config = dict(
    n_layer=15,
    d_model=256,
    n_experts=64,
    experts_per_token=4,
    d_expert=80,
    d_shared_expert=0,
    activation='clamped_swiglu',
    moe_layers=[0, 1, 2, 3, 4, 5, 6, 7, 8, 9, 10, 11, 12, 13, 14],
    router_score='softmax',
    normalize_top_k=True,
    routed_scale=1.0,
    balance_loss=0.000121,
    balance_bias=True,
    router_z_loss=0.0001,
    n_groups=8,
    groups_per_token=2,
    init_std_router=0.0114,
    lr_router=0.00123,
    vocab_size=8192,
    norm='rmsnorm',
    norm_eps=1e-05,
    tie_embeddings=False,
    optimizer='laprop',
    lr=0.000988,
    beta1=0.9,
    beta2=0.98,
    grad_clip=1.0,
    batch_tokens=[32768, 65536],
    seq_len=512,
    train_tokens=350700000,
    steps=7658,
    dataset='wikipedia_en',
)
Below are experts of layer 2 (counted from 0) of a mixture-of-experts language model. Rows are named router (the router's row for the expert), gate (a neuron's input weights, with its number), up (a neuron's input weights, with its number) and show model dimensions 0-255. Each number is 128 + 32 x the weight over its row's rms, rounded and kept within 0 to 255.
Before each expert's rows: a language model's description of what the expert responds to. This comes from a sample of Wikipedia text that the model never trained on.

# expert 51
Description: Middle syllables of foreign names and words (Ab-run-hosa, Mc-Qu-illan, nudib-ran-ch), plus digits in year numbers like 2011 and 1980.
router [104  64 137 148 155 132 115 172 137 141 107 146 112 115 174  85 119 135 161 130 163 112 110 159 109 127  86 176 158 104 185 190  72 102 141 130 106 138  91 103  99  93 121 153  96 152 144  97 152 188 131 122 142 114 101 126 175 159  65 172  98 136 150 112 109 127 128 122 119 167 142 133 111 208 166 118 107 104 132 209 130 101 164 159  59 208 115  99 124 144 159 137  99 138 143 119 137 124  59 112  78 195 106 140 196 155 161  85 169  98 161 147 130 146 152  48 117 108 134 139 174 126 163 120 158 157 180 135 171 114 125 160 122 116 159 127 109  96 113  70 100 110 114 118 106 118 111 131 151  83 138 139 112 128 145 119 125 127 120 115 166 146 114 156  67  94 161 145 131  70  98 148 138 119 200 201 116 122 109 119 132 122 156 138 142  51 137 114 144 137 184 198 116 106 150 128 104 183 156 146 154  63 143 129 177 139  35 172 147 176  96 166 132 107 147 174 127  81 151 126 107 134 119 143 127  80 185  86  85 131 116 103 128 129 100 164 134 161  99 137 150  70 161 119 100 105 122  77 143 119 162 132  67 155 172  60]
gate0 [130 178 117 115 174 174 106 182 192 143 124  84 153 137  98 137 144 127  90 129 143 106  93 143  88 162  76 190 110  99 131 154 117 154  96 100  86  70 164 110 100 120 115 139  49 143 175  52 139 152 157 151 139 100 128 155 124 137 122 112 135 163 158 115 126 158  94 113  95 101 114  99 126 119 105 135 107 173 135 149 100 112 121 130 115 181 115 137 144 126 179 113 156 133 128 138 163 150  93 114 104 127  59 143 177 100 117  85 165 159 120 140  54  85 162 108 152 153  81 178 176 124 146 122 204 136 150 106 124 109 115  59  97  96 185 129 147 178 109 129 130 112  72 116  84  62 152 108 169  95 103 136  90 148 151  69 126 150 132 116 100 128 123 123 105 169 143  89 177 184 102 105  96 135 206 127 146 130 165 108 138 120 144  95 102 108 152 131 132 127 234 160 173  70 165 125 171 121  95 108 141 178 145 109 172 129 149  75 120 114  89 164 177 112 121 166 140 135  98  87 108 111 138 137 107 120 144 213 105 169 115 152 104 136 126 147 106 214  65 148 130 135 132 137  87 128 142 185  74 156 132 125 105 158  87 182]
up0 [152  98  42 104 140 130 151  96 111 149 140 175 100 136 139  94 163 152  77 154 182 154 124 125 126 114 125 131  89 113  78 174 122 106 151  93  91 154 124 111 195 155 139 164  70  88 134 138 106 137 120 163 132 159 159 150 142  82 121 163 138 220 108 125  93 179 131 110 115 184 111 148 136 155 118 158 104 124 165 124 115 141 175 162 110 141 131 207  61 127  77 155 147 155 121 139 165 116 103 118 119  93  80 171 161 174 138  87 131 158 141 112 165 119 168  83 188 159  84 100  77 166 216  55 141  95 104 119 133 128 123 127 155 132 129 112 144 123 152 146  97  74  97 128 162 151 158  86 102  68 103 141  77 160 155  44 144 141 165 117  73  57 184 115  77 102 148 158 168 141 112 151 175 132 134 126  92 126 161 117 141 145 129 147  68 161 173 133 159 152 134  71  98 109 109 125 136 160 101 116 154  95 109 107 173 106  98 159 162  82 140 116 158 165 150  86  98  73  89 158 159  90 121 110 121 141 143 162 146  97 106 206 119 125 112 152 101 137 158 146 161 112 142 194  87 158 129 124  76 131 163 101 103 102 119 111]
gate1 [ 86  95  97 133  91 118 123 159 149 173 144  73 162 131 118 106 118 143 119 135  92 138 115 160 130  91 134 159 205 110 128 175 137 102 109 133 137 125  33 162 122 150 129 134 128 104 129 113 170 121 129 133 136  87 156 184 120 122 174 142 128 138 128  48  79 170 133  99 129  70 157 124 116 147 111 146 100 161 171 108 153 152  88 155 180 181 109 111 102 114 174 103 124 143 114  71 116 158 115  91  89  85  89 169 116 113  77 149 109  18 138  64 146 166 170  66 112 186 131 166  71 177 153 132 178 133 114  70  96 108 176 158 146  78 170  82 159 144 137 116 101  96 132 106 195 118 182 144 114 137 120 134 140 108 155  88 117 127 194 133 123 127 121 116 110  75  97 127 148 155 135 124  92  98 198 223 104 159 132 153 110  93 147 132  80 148 167  79 165 169 142 113 139 103 163 112 153 149 110 145 166 108 121 145 122 123 136 167 118 141 160 177 149 118  70 114 148  85 154  99  81 130 135 136 109 108 115 148 132 142 129 108  86 128 146 140  91  79 139 122 116 146 177  57 103 113 125 102 205 158 140  84 170 133  81 160]
up1 [137 145  87 133 122 103 162  95 153 169 151 105 106 101 139 122 108 170 103 155 139 178 118 131  85 134 171 118 127  80 127 162  90 135 117 106 110 149 128  87  69  86 160 165 124 138 110 151 138  99  94  70 123 140  51 125 111 134 174 132  90 177 120 117 182 143 128  49  83  69  56 187 142 140  70 135 132 143 157 125  90 131 118 137 176 107  83 119 152 121 138 167 155 160 139 134 115  93  87  63 118 141  61 144 120  91 108 137 105 168 101 124 139 127 153 128  77 140 110 129 125 120 139 124 129 104 133 135  97 222 141 155 163 159 135  68 193 113 158  94 113 171 111 166 148 110 172 131 132 107 141 142  68  55 122  90 109 164 152 107  87 102  56 167 136 109 133 134 122 111 132 131  95 134 157 129  35  66  99  85 105 121 161 176 114 153 118 194 147 150 144 133 135 108 104 174 126 119 140  89 156  46  89  79 138 103 121 135  89  95 119 133 128 160 128 113  83 134 100 104 104 124  87 109 150 177  93 129 146 114 161 170 202  97 103 157  64 172 151 144  77 129 118 181 125  73 154 165 125 110 109 101 166 145 151  77]
gate2 [159 141  96 138 135 136 187 120 145 114 126 123 135 146 103 128 153 145 139  71 163 154 166  99  99 110 170  95  88 105 104 118  92 114 152  90 130 106  84 109 109 146 136  99 183  94 206 120 114 113  73 161 124 161 132 157 115  77  71 106 102 132  89 118  97 129 113 109 186  89 137 116 101 146 185 118 119  71 190 131 101 179 113 173 114 137 148 171 182 156 125 108 127 126 178  98  95  79 123 135  58 106 100 154 120 178 126 134 112 157 128 164 113  75  87 156 154 138 102 101 193 108 138  87 134 102 181 145 123 167  84 159 166 171 122  92 152 153  75 117 183 138 149  86 125 177 104 121  47 159 147 130 116 112 124 137 149 174 178 151 111 181 100 179  97 145  87  63  98 116 142 183 151  79 114 127 108 130 136 132 135  97 161 128 131  92 161  74 147 100 136  86  80 152 155 109 129 113 135 113 108  95  67 140 182 115  80  75 118 168 165 165 129 102 143  90  89  62  91 131 174 124 128 152  90 130 187 126 138 102 188  94 143 170  94 108 205  84 173 139 138 110 174 107  76 126 133  95 128 130 148  87 165 105 124  92]
up2 [118 158 107 145 137 139 160 180 127 199 142  98 160 111 133 114 170 117  84  83 153 167  70  45 112 149 122 202 115 120 113 212 119 116 157 117 165 110  96 116 162 162 107  85 169  58 142 160 113  85 109 135  90 119 110 140  76 209 144  72 152 137 154 130 140 147 155  77 129 134 123 151  92 140 155 114 124 108 166 188 169 116 146 135  98 158 150 103 138 176 123 149  75 182 127 103 158  67 116 156 139 153 126 168 191 140 136  95 179 122 188 150 111 121 163  84 135 122 151  97 160 158 127  95 121 121 104 105 177 121 163 123 163 198 141 157 179 180  93 117  89  97 145 115 122 131  90 128 172 111 130  91 143  93 128 141 166 128 148 167  88 123 182 106 143 111 203 138  63 149 143 152 131 127 151 128 160 112 117 116 150 163 179 135 104  90 131  95  59 113 143 163 115 112 128 123  86  99 133  89 164  59 102 125 102 112 119  93 131 121 123  79 118 110 112  74 154 115 109 156 163  81 194 106  90 141 198 154  88 120 142 112 126 130 111 152 134 117 164 128 116 207 181  86 122 127 104  90 147 186 108 147 148 120 167  87]
gate3 [118 132 153  66 129 213  75 125 159  59 163 139  92 142 130 127 138 142 127 173  75 137 139 125 150 112 157 137 149 109 106 135 115 108 103 110 162 110 135 106 141 158 182 112 215 144 114 130  85 125 160 127  94 131 136 125 133  87  98  97 131 117 120  97  61 134 154 126 109 149 142 111 122 161 128 125 128 133 177 163 185  83 149 126 140 135  62 136 165 140  96 117  81 116 165 177 158 124  95 120 141 152 138  80 158 126  90 104 154  96 153 119 119 156 122  97  94 164  97 126 127 153  98 124 115 144 129 139 202 120 120 194 120 205 146  90 134  37 129 110 246 107 112 173 153 171 137  83 170 141  98 197 120 174 118 139 118  92 181 161  91 117  78 133 110 130  82  90  67 169 205 108 136 108 137 166 149 139 167 126  96 148 127 146 150 109 201 161 142 134 119  69  65 198 134 137  87 171 183 114 160  76 111 147 116 143 113 152 116 126  78  79 118 134 153 139  97 144 149 117  91 161  94 119 155 154 100 159 112  93 141  72 166 161 142 142 108 155 155 141 105 134 120 169 130  96 155 162  98  87  96  90  92 131  92 121]
up3 [122  98 175  74 111 162 105 143  74  83 166 149  90 115 136 119 126 125 117 127 105 156 127 154 138  93 122 171 152 119 126 108 136 114  77  89 155  75  76 130 183 132 186 141 221 185 130 121 127 178 161 130  85 108 151 100 125 116  79  83 117 120 112 109  91 164 153 105  79 135 172  86 129 145 138 102 144 134  67 198 217 105 136 101 133 123  99 121 136 130 144  70  72  92 169 164 129 169  86 157 115 107 146  54 150 111 120 110 111  97 156 100 122 148 112  89 123 106  79 142 125 152  88 148 117 142 173 123 171 151 101 145 138 128 116 105 132  95  92 126 202 154 102 141 146 153 190 125 186 120  65 179 122 167 153 149 119  61 146 146 127  97  86 149  92  96 127  72 126 176 168 130 159 167 137 119 132 106 159 139  84 119 132 161 135 159 255 157 132 149 132  90  98 177 150 127  92 163 123 147 178 118 177 156 103 133 177 126 132 137  56  82 109 140 132 153 110 185 116 149 110 114  79 144 138 104 121 100  94 144 152  75 151 152 110 129 130 157  88 120  60 141  97 141 106  96 140 166 155 112 154 128  91 133  96 113]

# expert 12
Description: Word-piece continuations inside foreign names and places, such as Zardari, Moldovan, Nizamabad, plus digits 7 and 8 in table values.
router [114 122 128 130 148 163 105 172 161 139 112  99 134  90 136 109 125 127 147 124  79 143 116 122 117 150 117 149 147 113 114 177  71  49 143 139 174 152 120  57  95 140 148 115  76 117  92 155 157 165 147 169 158 105  85 160 119 148  53 148 112  93 147 111 152 109 140 179 153 111  94 115 153 173 193  80 111 119 176 114 125 105 144 120  89 177 117  81 147 159 175 102 168  96 145  64  72 155 107 127  68 163 118 129 165  84 183 104 164  95 205 152 122  66 146 100 133 119  82 126 195 135 100 146 139  89 144 130 164 127 146 150 124 131 125 152 102 125  54  72 120 144 100 110 100  94  73  85 157 150 121 111 148 187 140 109 127 103 164 168 172 193 128 118  98 139 119 152 109  55  88 187 108 116  90 255 120 137 112 164 123 115 139 126  98 129 169 136 122 101 180 107 117 106 146 157  93 128 171 152 148 124 100 119 177  79  63 124  94 122 158 144 109 136 130 117 156 129 143 114 127 103  88 117 170  98 108 117 129 163 148  75  81 154 158 192 144 100  95 142 122  93 119 118 123 113 179  89 112 111  76 161  88 152 154 127]
gate3 [142 146 143 156 106 126 112 149 217  89 120 159 102 129 134 117 111 106 117 106 115 149 177 128 119 133 107 156 109 144 168 146 100 132 123  67 122 170 113  67 122 124 135 109 187 138  98 120 161 118 120 114  70 121  49 150  82 133 156 168 162 128  91 123 140 103  93 152 142 139 155 156 104 132 159 118 173 145 131 150 149 122 158 122 144 135 133 157 168 111 112 192 149  61  59 145 122  94 154 177  82  81  83 153 147 180 195 144 193 110 189 136 114 162 133 103 124 186  71 196 112 143 117 133 121  74 119 202 140 137 135 112 113  76 145 114 129 102 112 148 169 178  81 149 108 141 103 115 147 121  79 147 131 181  55 159 125  62  78 210 150 142 103 108 117 132  85  86 124 112 118 126 149 158 116 185 159 152 118 107 139 125 143 172 141 198  96 102 110 167 190 147 117  83 131 154  77 133 117  92 176 160 127  82 113 111  59 169  69 157  96 105  90 120 157 103 139 137 162 117 136 146 155  82 139  73 162 122  88 144 107  83 107 172 198 161 139 170 106 169  88 137 127 107 139 102 175 107 121 147 119 119 149 106 107 111]
up3 [127  92 120 101 172  90 181 109  88 124 111 133 164 119 157 154 118 164 129 150 119 167 128 160 134  87 149  92 136  93 120 147 141  86 144 171 174 113 140 119 166 133 149 162 148 133 151 115  89 156 141 152 166 104 208 137 206  92 146 113 101 111  99 115 120  93 102 105  98 148 119 104 179 138 138 146 110 166 184 141  77  91 106 170  78 136  99 101  80 154 152  97 128 139 205 137 138 133 113  86 126 193 166 114 124 123 110 138 104 141 117 106 157  77 113 156 105  99 143  75 123 120 164 159  85 128 176  60 173 132 126 129 179 167 101 119 115 123 138 109 106  55 169 146 156 147 198 134 114 109 181 138 132 118 175 107 141 159 143  92  83 133 100 151 134 126 161 126 164 154 104 140 124 104 144 107  59 123 143 116  56 107 105 111 105 127 146  78  98  70  83 116 159 143  91 115 123 136 139 178 109  82 100 183 176 168 165 114 158 134 141 198 143 150 159 112  83  66 150 140 120 146  89 190 156 151 144  97 170  74 124 156 168  71  92 108  78 135 149 125 166  72 144 173  92  85  76 107  77  62 196 131 103 165 155 103]
gate4 [119 178 158  52 114 138 143 172 124 151 114 153 153 143 140  90 169 127 195  98 118 108  93 125 160 135 180 117 151  98 171 120 127 132  88  80 155 165 181 124 113 146 114 163 144 137 113  95 138 102 107 154 133 120 107  90  75 152 116 127 136 164 138 140  97 149 100 140 156  73 148 145 148 101 127 129  94 100 205 105 112 146 138 139  79 130 133  74 157 197 145 125 143 115 160 136 179 106 103 121 180  98 143 107 154  62 101 104  98  76 115  69  98 158 155 105 139 153 133 125 103 148 107 170 145 100  83 141 166  93 138 141 166 156 115 101 104 140  74 108  85 123 172 131 127  98 156  83  98 157 131 130 143 118 152 147 102  68 173 130 121 119 109 132 116 179  64  71 149  40  75  93  31 140 104 173 160  54 150 132 108 157 136  79 111 116 148 165 132  87 140 118 109 140 129 161 127 102 138 102  70 105 131 148  94 164 130 106  94 112 111 169 126  90 125 104  91  78  84  48  68 131  91 114 169 112  38  66  77 126 125  95 115 125 128  99 151 185 179 137 147 108 119 145 109 148 117 124 124 156  97 159 175 199 135 133]
up4 [161 109 146 123 104 133 106  95 125  97 117 112 106 114 146 131 117 102  93 103  51 158  94 114  86 124  59 132 158 153 115 101 142 104 163 107 145  91 122 110 111 135 119 107 109  97  96  93 189 128 136 136  50  69 126 143 138 111  94 143 157  63  81 118 135 111 102  83 107 140 154 118 150 160 115 104 186 107 100 107 140  84 175 147  56 144 206 119 140 126 182 172 150 114 143 139 123 173  89 166 117 151 123 102 124 195 166 127 145 116 123 135 155 167  54  95 164 145  73 117 193  77 169 155 110 152  70  41 151 137  90 108 144  80 107 116 133 134 123 101 159 192 129  98 123 166  63 113 180 120  93 122 179 100  98  79 128 115 146 183 160 142 113 154 131 126 165  41 165 147  81 146 102 128 167  93 113  91 152 108 121 151 149 183 109 163 160 119 150 144  95 117 103 165  88  87 135 122 131  98  93 138 138 163 143 100 101  68 121 113 115 188  92  75 127 134 127 137 169 160 120 184 199  85 132  72 112 103 134 108 122 111 164 160 129 164 143 108 107 146 162 149  94 161 156 152 153 141  92 114 168 191  91 107 149 117]
gate5 [127 157 110 140  66 103 126 107 216  83 142 137 139 113 118 105 125 162 188 141 138 131  49 180 128 134 130 123 134 146 157 118 121 110  82 109 142 144 128 149 120 159 120  99 134 154  92 158 141 121 125 130 180 122 143 134 134 101  66  89  99 148 139 172 103 175 119 148 160 224  27 101 102 121 138 113 184 138 143  76 105 157 123 118 132  82  57 129 121 118 116 188 155 144 100 119 101 151 165 118 149 112 119 161 109 147 153  76 114  89 184 127  78 154  84 152  93  93 129 133 132 168  81 115 153  84 142 189 105  84 135 168 117 140 123 167 125 103  77 127 134 145 113 149 119 154 179 131  96 167 118  86 116  82 173 149 184 156  87 126 120 121 141 136 117 100 111 173 103  85 131 161 126 111 121 192 127 200 130 148 152 120 115 114  77 120 142 128  73 188 157 101 128 102 109 100  73 137 105 139 147  78 108 124  85 150 108 162  65 171 149 143 118 104 103 143 138 128 147  97  79 178  36  92 170 177 110 121 150 121 107 132  94  98 116 119 141 148 165 134  74  62 127  84  79  46 147  99 169 149 144  80 108 147 131 104]
up5 [ 73 117 130 139 150 113 130 146  49 123 131 160  86 158 138 129 103 170 129  80  82 122 187  96  90 119 117 132 186 126  87 122 155 101 111 121 130 142 170 102 106  68 123 150  93 147 142  80  81 112 166  83 166 116 104  76 135 113 150 132 133  87  93  69 113  98 106 108 121 116 150 142 170 147  87 196 110 142 111 147 125  90 119 142 131 168 162 131 133 134 113 149 179  84 150 101 164 124  47 125 101 124 132 103 156 110  71 152 160 170  86 137 166 124 185  99 102 180 139 113 112  73 168  49 121 165  80  63 166 144 125 112  87 129 155 111  91 125 158 120 136 126 115 120  81 174 128 152 140 103 122 111 140  95 106 103 149 141 219 119 171 176  80 117 125  97 121  49 111 120 117 146 164 116 167 122 134 107  91 207  81 164 177 114 148 113 112 152 145  87 135  65 150 177 163 136 126 164 170  95 110 177 157 175 178 118 107  93 132 117 125 142 173 175 146 134 113 148 100 132 182  82 154 120 146 126 135 109 101 143 205 107 108 151 150 128 121 218 103 151 166 157 143 165 173 145  85 127  75 116 181 149 119 120 150 152]
gate6 [156 115 131 162 143 135 124 118  85  90 148 152 110  93 153 130 169 127 177 103 153 133 140 166  96  92 115  74 116 107 156 135  79 142 161  95 137 121  53 118 155 107 163 148 119  63 127 144 117 179  79 121 148 175 144 158 168 124  98 122 130 138  79  94 101  99 130 205  98 132 118 156  92 156 241 144 131 121 163 113 117 144 122 152 116 137 120 127 183 169 164  97 124 145 159 175 142 163 122  90 100 137 138 157 142 174 122 127 142 149 142 139 117 116 154 113 185 152  98  90 133  79 155 177  92  71 157 103 186 148 165 125 225 139 102  93 168 154 110  90  97 127 128 146 133 171 189 119 115 145 128 183 125 131 195 125 171 120 155 204 130 159 101 150 113 120 116  99 143 127  96 118 164 125  86 106 127 123 111 151  73 124  45 135 146 164 116  66 121  80 173  98 110 118 114 128 135 155 161 135 150 132  76  70 163 194  85 110  97 158 148 105  47 122 183 129 106  99 158  65 124 120 107 134  37 129 169 114 146 115 117  93  94  81 110 149 145  62 128 158 140 129 130 159  86 143 118 152 121 149 140 145  71 132 142  89]
up6 [157 113 117 175 121 176 100 156  99 114 180 120 114 149 107 156 114 110 152  82 133 125 156 170  91 155  63 126 140 122 119 117 123 137 132 100 128  88  90  88 145 115 108 150 105  52 105 157 156 110 140 101 153 161 178 138 133 146  85 120 131 139 148  87 126 133 187 201 139 116 103 108  98  84 211 126 108 145 207 109 152 152 137  96  99 112  73 127 190 122 141  67 107 147 152 189 127 106 100 148 135 119 154 181  95 135 109 166 115 172 101 133 135 141 132 123 178 181 117 133 115 113  91 195 106 119 103 108 162 103 178 118 183 147 130 107 169 193  60 165 122 190 108 142 113 195 151 148 124 119 125 171 113 114 172 156 157 151 166 203 155 173 125 136 139 171 115  83 128 126 126  70 136 124 131 104 160 124 112 158  73 134 107 165 175 146  99  89 121  89 169  89 122 164 130 105 165 152  99 141 148 146 137 114 169 184 104 108  75 114 154  95  65 112 150 141 144 162 151  65 138  92 120 128  75 129  94 151 108 139 147  82 103  39 145 138 180  99 118  95 125 130 138 138  95 122 110 205  86 202 117 127  73  98 124 135]

# expert 29
Description: Single digits inside dates, tables and gene IDs, and final consonant pieces of names or words, such as Wis-ch, Flan-k, Bur-t.
router [137 105 155 126 109 146 101 155 157 171 141 112  84  88 141  79 107 188  89 133 128 145 127 119 133 151 173 126  84 149 182 152  36  98 143  98 146 146 109  84 171 131 129 177  76 113 135 135  76 199 164 148 131 190 106 123 112 151  83 156  81 125 124 111 116 131  49 147 120 129 127 121 143 192 212 154 134 109 125 167 117 126 176 204 114 157 140 115 157 142  50 161 127 130 115 133 147 124 178 128 144 178 161  80 214 131 135 111 123 118 240 153 125 142 150 119 120 131 116 138 152  88 131 146 143 141 106 144 172 142 140 181 145 150 133 131 133  99 151  49 115  52 134 156 115 110  76 149 135 165  63 176 115 128 150 119 188 117 102 150 148 171  98  94 122 128 187 121 109 104 106 154 117 168  51 191 139 139 123  87 137  65 146 118  81 125 107 106 175  88 104 117  97  85 107 163 101 164 127  97 127 132 133 115 149 164 111 165 101 134 103 118 129 136 201 103 158  87 123 132 139 155 153 134 128 155 142 117 145  91  74 101 107 156 154 180  72 135 131 172 114  90 133 108 111 149 126 153 150 111 157 116 107 138 183 133]
gate1 [113 129  85 154 103  82 165 140 139 158 138 172 192 118 142 126 203 219  85 162  98 118 170 159 121  94 126 166 213 162 119  92 110 124  59 197 167 103 147 162 142 132 170 111 147 170 150 164 111 107  90  57 139 119 138 169 113 135 114 102 141 127 139 114 111 161 112 149 130  98 173 161 108 121 139 129 174 152 200 115 131 155  91 148 151 102  98 135 125 173 132 128 145  98 163 110 185 100 134 148 125 171 130 109  87 210 113 162 150  86 133  82 135 156 157 198 142 152 119  33 132  71 103 130 101 115  82 118 176  88 130 119 151 173 145  54 142 160 105  79  93  97 157 120 146 135  97 125 115 125  90 146 100  81 136  81 134 145 131 117 146  97 142  96 142 131 138 153 147 126 115 108 169 142 167  97 139 147 116 137 101 153 166 135 158  95  91 168  74 106  53  50  97  75 161 104 120 132 127 122 106 114 134 155  85 120 145 125 115  91 121 125 132 134 159 111 134  84 128 181 151 161 136 146 104 182 117  85 176 108 148 111 206  60  79  67 145 151 146 129 137 137 100 142 114 114 150 146  76 129 172 110 148 131 116 162]
up1 [130 147 109 123 127 106 156 138 145  86 144 132 181  98 146  56 155 170  76  82 141 133 122 154 148  99 140 129 154  85 101 154 133 110 128 149 130 138  97 138  84  95 159 104 120 150 137 143  89  93 143 115 127 107 108 106 150 136 125 167 125  71  98  90 102 153 108  99 121 176  79 159 130 143 121 164 204 129 135 147 187  95  97 180  91 146  99 157 118 166 128 132 153  68 109 182 146 158 202 117  48 140 148 116  74 113  94 131 123  51  90 132 137 122 186 170 152 142 120  80 108 120 109 148 130 158 168  63 114  41 107 132 226 160 138 103 120 186 185  88 123  69 184 101  99 171 175 158 136 128  88 114 147 103 182  71  95 163  59  89 105 104 120 112 147 131 105 135 159 136  83 139 113 116 111 156 108 146 108 180  87 131 159 137 179  71 150 153 149 137  81  76 126 128 121 103 153 177 139 154 129 112 107  75  97 136  81  82 123  91 130 146 142 121 129 123 107 135 103 151 118 188 156  78  82 125  97  77 171 109 113 121 197 109  89 180 116 133  98 151 178 107 131  89 143 138 147 135 104 142 118 132 118 113 178 144]
gate2 [160  43 138 147 149 149 123  97 119 106 123 123 120 128 129  63 128 150 146  80 124 139 134 180 100  99 131  55 162 100  78 160 177 176 106 118 124 114  79  82  93 126 159 186  66 115 165 106 160 111 151 129 128 136 111 138 173 126  64 152  70  92 121 159  95 117 134 157 128 121 142 145 185 117 131  94 161  97 121 119 136 121 124 193 126 140 126 173 134 144  94 152 147 133 127 162 140 119 162 109 104 140 149 127 157 179 131 121 106 119  88 131 124 112 103  52 122 125  97 146 144 130 113  72  72 104 209 200 127 137 134 212 113 162 125 102  50  92  41 150 146  71 196 121 120 155 102 152  94 149 144 132 138  74 133 134 188  82 106 131 129 124 125 122 139 106 142 107 140 113  62 146  92  79 138 147  65 104  70 133  89  98  98 173  89 166 107 133 110 147 107 134 116 129 140 146 102 148 118 146  99 145 147 127  99 190  76 127 125 133 105 110 184 128 187 103 110 199 154 182  88 141  95  70 178 131 142 135 131  99  97 165 125 146  80  88 160 140 149 187 143 103 142 109  95  79 101 148  94 135 148  78 168 140 153 111]
up2 [106  92 146 136 122 150 109 132 154 136 153 121 106 137 127  76 178 177 135 130 147 180 130 148 100 150 117  60 131  83 106 175 188 141  94 155  98  91  63 113 104 108 134 147  79  70  71 133 143 138 169 142 121 175 125 133 144 123  78 113  99  88 136 173  73 121 139 172  93 122 137 166 186 146 135 130 152  48 124 136 109 121 140 199 148 152 137 167 128 165  88 183 165 109  89 193 116 121 153 135 115 109 171 122 178 175 131 154 119 128  78 113 124 134 142  68 104 165 109 146 141 132 102 105  87  93 167 183 172  99 127 189 105 158  96 122  98 137  75 136 110 103 192 172 136 108 127 117 133 160 145 110 123 106 103 170 227  74 107 107 123 146  97  87 146  73 163 153 152 120  68 161  89 116 121 167  80 124 128 178 124 100 111 140 108 189  89 119 127 162 106 125 109 144 173  69 125 155  65 123 108 189 105 104 132 157  87 165  83 157 139 121 155  89 185 124  95 161 102 144 128 149 111  65 178 149  72 147 121 171  97 146  93 135 130  95 152 140 153 179 158 138 172 100  78 164 124 162 114 131 108 109 163 129 155 101]
gate3 [161 129 142 116 119 144 137 203 167 180  71  90 139 110 149 162 123 110 170 146  95 198 140 168 111 141 166 129 126  81 129  98  71 148  87 179 115 142 120 108  67 108 136 166 135 120  90 116 126 106  95 135 100  82  81 110 145 141 134  96 107 138 104  90 123 153  94 157 130 103 127 124 108 154 130 157 185 175 111  84 121  71  55 147 199 131 119  85 105 195 172 106  70 167 110  96 106 170 153  97 147  96  78 112 161 169 127 189 133 125 133 121  67 201  85 117 128 104  84  67 170 166  98 127 146 150 105 100 121 134 123 134 119 130  53 141 195 116 113  74 114 155  90 151 130 117 141  61 108 128  75 117 141 187 114 132 199 160 154 155 171 161 128 160 102 100  95 189 140 111 133 101 179 134 102 169 110  96 114 172 144 130 109 121 109  60 120 120 123 146 179 186 114 124 111  89  89 151 148 153 148 152 163  78 144 184 117 160 142 129 177 137 117 103 161 123 110 165 189  96 113 194 104 129 140 113  91 116 113 177 144 100 111 117 108  94 134 115 128 141 130  97 122 157 154 153 112  94 182  70 135 138 127 172 150 146]
up3 [104 149 105 122  42 154 138 146 134 140 157  92 198  83 110 168 184 122 120 170  94 172  87 108  95 107  77 123  86 105 125 132 125 140 154 144 131 119 129 104 183 201 116 127 189 117  85 124 153 171  99 150 134 176 148 219 109 137  88 104 126 139 122 118 115 188 129 177 141 115 131 169 109 149  52 150 121 101 137 175 100  78  91 173 153 158 141 136  84  69 172 148  71 208  73 100 109 143 113  76 141 103 114 112 100  86  68  99 156 156  94 127 120 107  98 127 138 115 155  95  81 143 108  92 147 121 115 128  83 131 129 153 128 116 137 131 181 185 105 100  82 140 121 160 171 161 100 122 103 103  81  68 160 185 152 142  81 183 113  85 127 168  90 104 118 132 119 188  98 104 126 117 192 113  85 141  94 133 184 127 199 141  92 147 122 122 126 107 136 166 151 160 173 136 143 126  81  94 123  87 175 167  75 104 129 115 136 135 121 162 141 143 118  75 147 121 127 160 151  86 117 105 102 108 122  88  95 208 155 158 136 138  85 138 124  93 167 124 149 131 127 144 113 171 134 156 167 126 167 168  94 147 181 129 120 123]
gate4 [192 123  69 109  93 147 157 171 121 180 127 111 175 156 125 149 131 162 103  46 135 121 135 140 137 172 145 146 157 153 107  82  71 145  87 111 190  84 166 132 129 183 152 100 101 146 154 106 156 176 132 123 125 118 134  71  97  46 123 146 171 191 175 154 137 165 126  70 125 168  96 104 101 148 167 181 162 143 153  77 166 128  94 127 139 127 102 119 139 102  55 107 121  99 130 119 149  98 176 168 132  97  96  86 151 149 177 142  98 121 172 131 145 111 146 129 154 108  59  99 108 116 121 127 161 178 117 119  86 118 119 114 105 136 169  81 123 127 137 123 147  79 119 175 102 160 151 141  87  85 179 133 111 137 188 143 190 129 128 192 168  81 149 129 141 145  93  82 116 109 119 129 101 124 112 129  92 138 146 106 125 100 142 126 170 135 159  67  77 116  96 116 123 143 157 104 131 197 169 170 113 177 163 186  75 167 132 132  75  99 129 128 131 115  85  74 123 141 104 160 112 127 172 110  41 178 113 124 104 126 118 108 151 124 122 165 164 107  86 153 147  50  76  78  91 131 141 131 123  74 167 151 159  90 107 141]
up4 [165 126 112 125 134 154 129 228 129 114 102 119 140  88 184 110 184 123  74 107 161 156 134 139 152 119 165 113 159 145 130 127  91 145  84 113 145 111 114 156 142 194 104 188 107 150 125  69 163 163 129 142 123 132 153 144 136 111 135 127 209 172 133 154 186 146  90 100  85 107 176 110  91 159 104 153 168 192 145 117 201 147  95 143 132 141 118  95 120 129 132 148 104 108  26 141 127  93 155 192 116  74  90 117 139 112 142  94 134 122 111 100 150 127  98 140 138 139  87 109 150  73 102 155 143 159 120  89 153  70 107 122 132 142 100 134 112 210 147 103 177 124 117 181  92 100 134 141 130 115 140  99 107 147 142 162 131 116 129 145 132 106 137 135 111  97 164  47 170 160 111 103 139 125 143 152 104 135 149 180 158  91 123 157 162 135  69  61 101 180  69 105 118  98 205  80  97 124 100 104 122 131 124 216  80 121 129 109  98  78 108 110 119 145 140  38 104 104 144 137 117  78 135 102  54 111 183 135 110  92 116 117  90 133 134 161 160 136 148 196 132 141 112 103  67 135 139 103 120 112 141 181 138 119 188 124]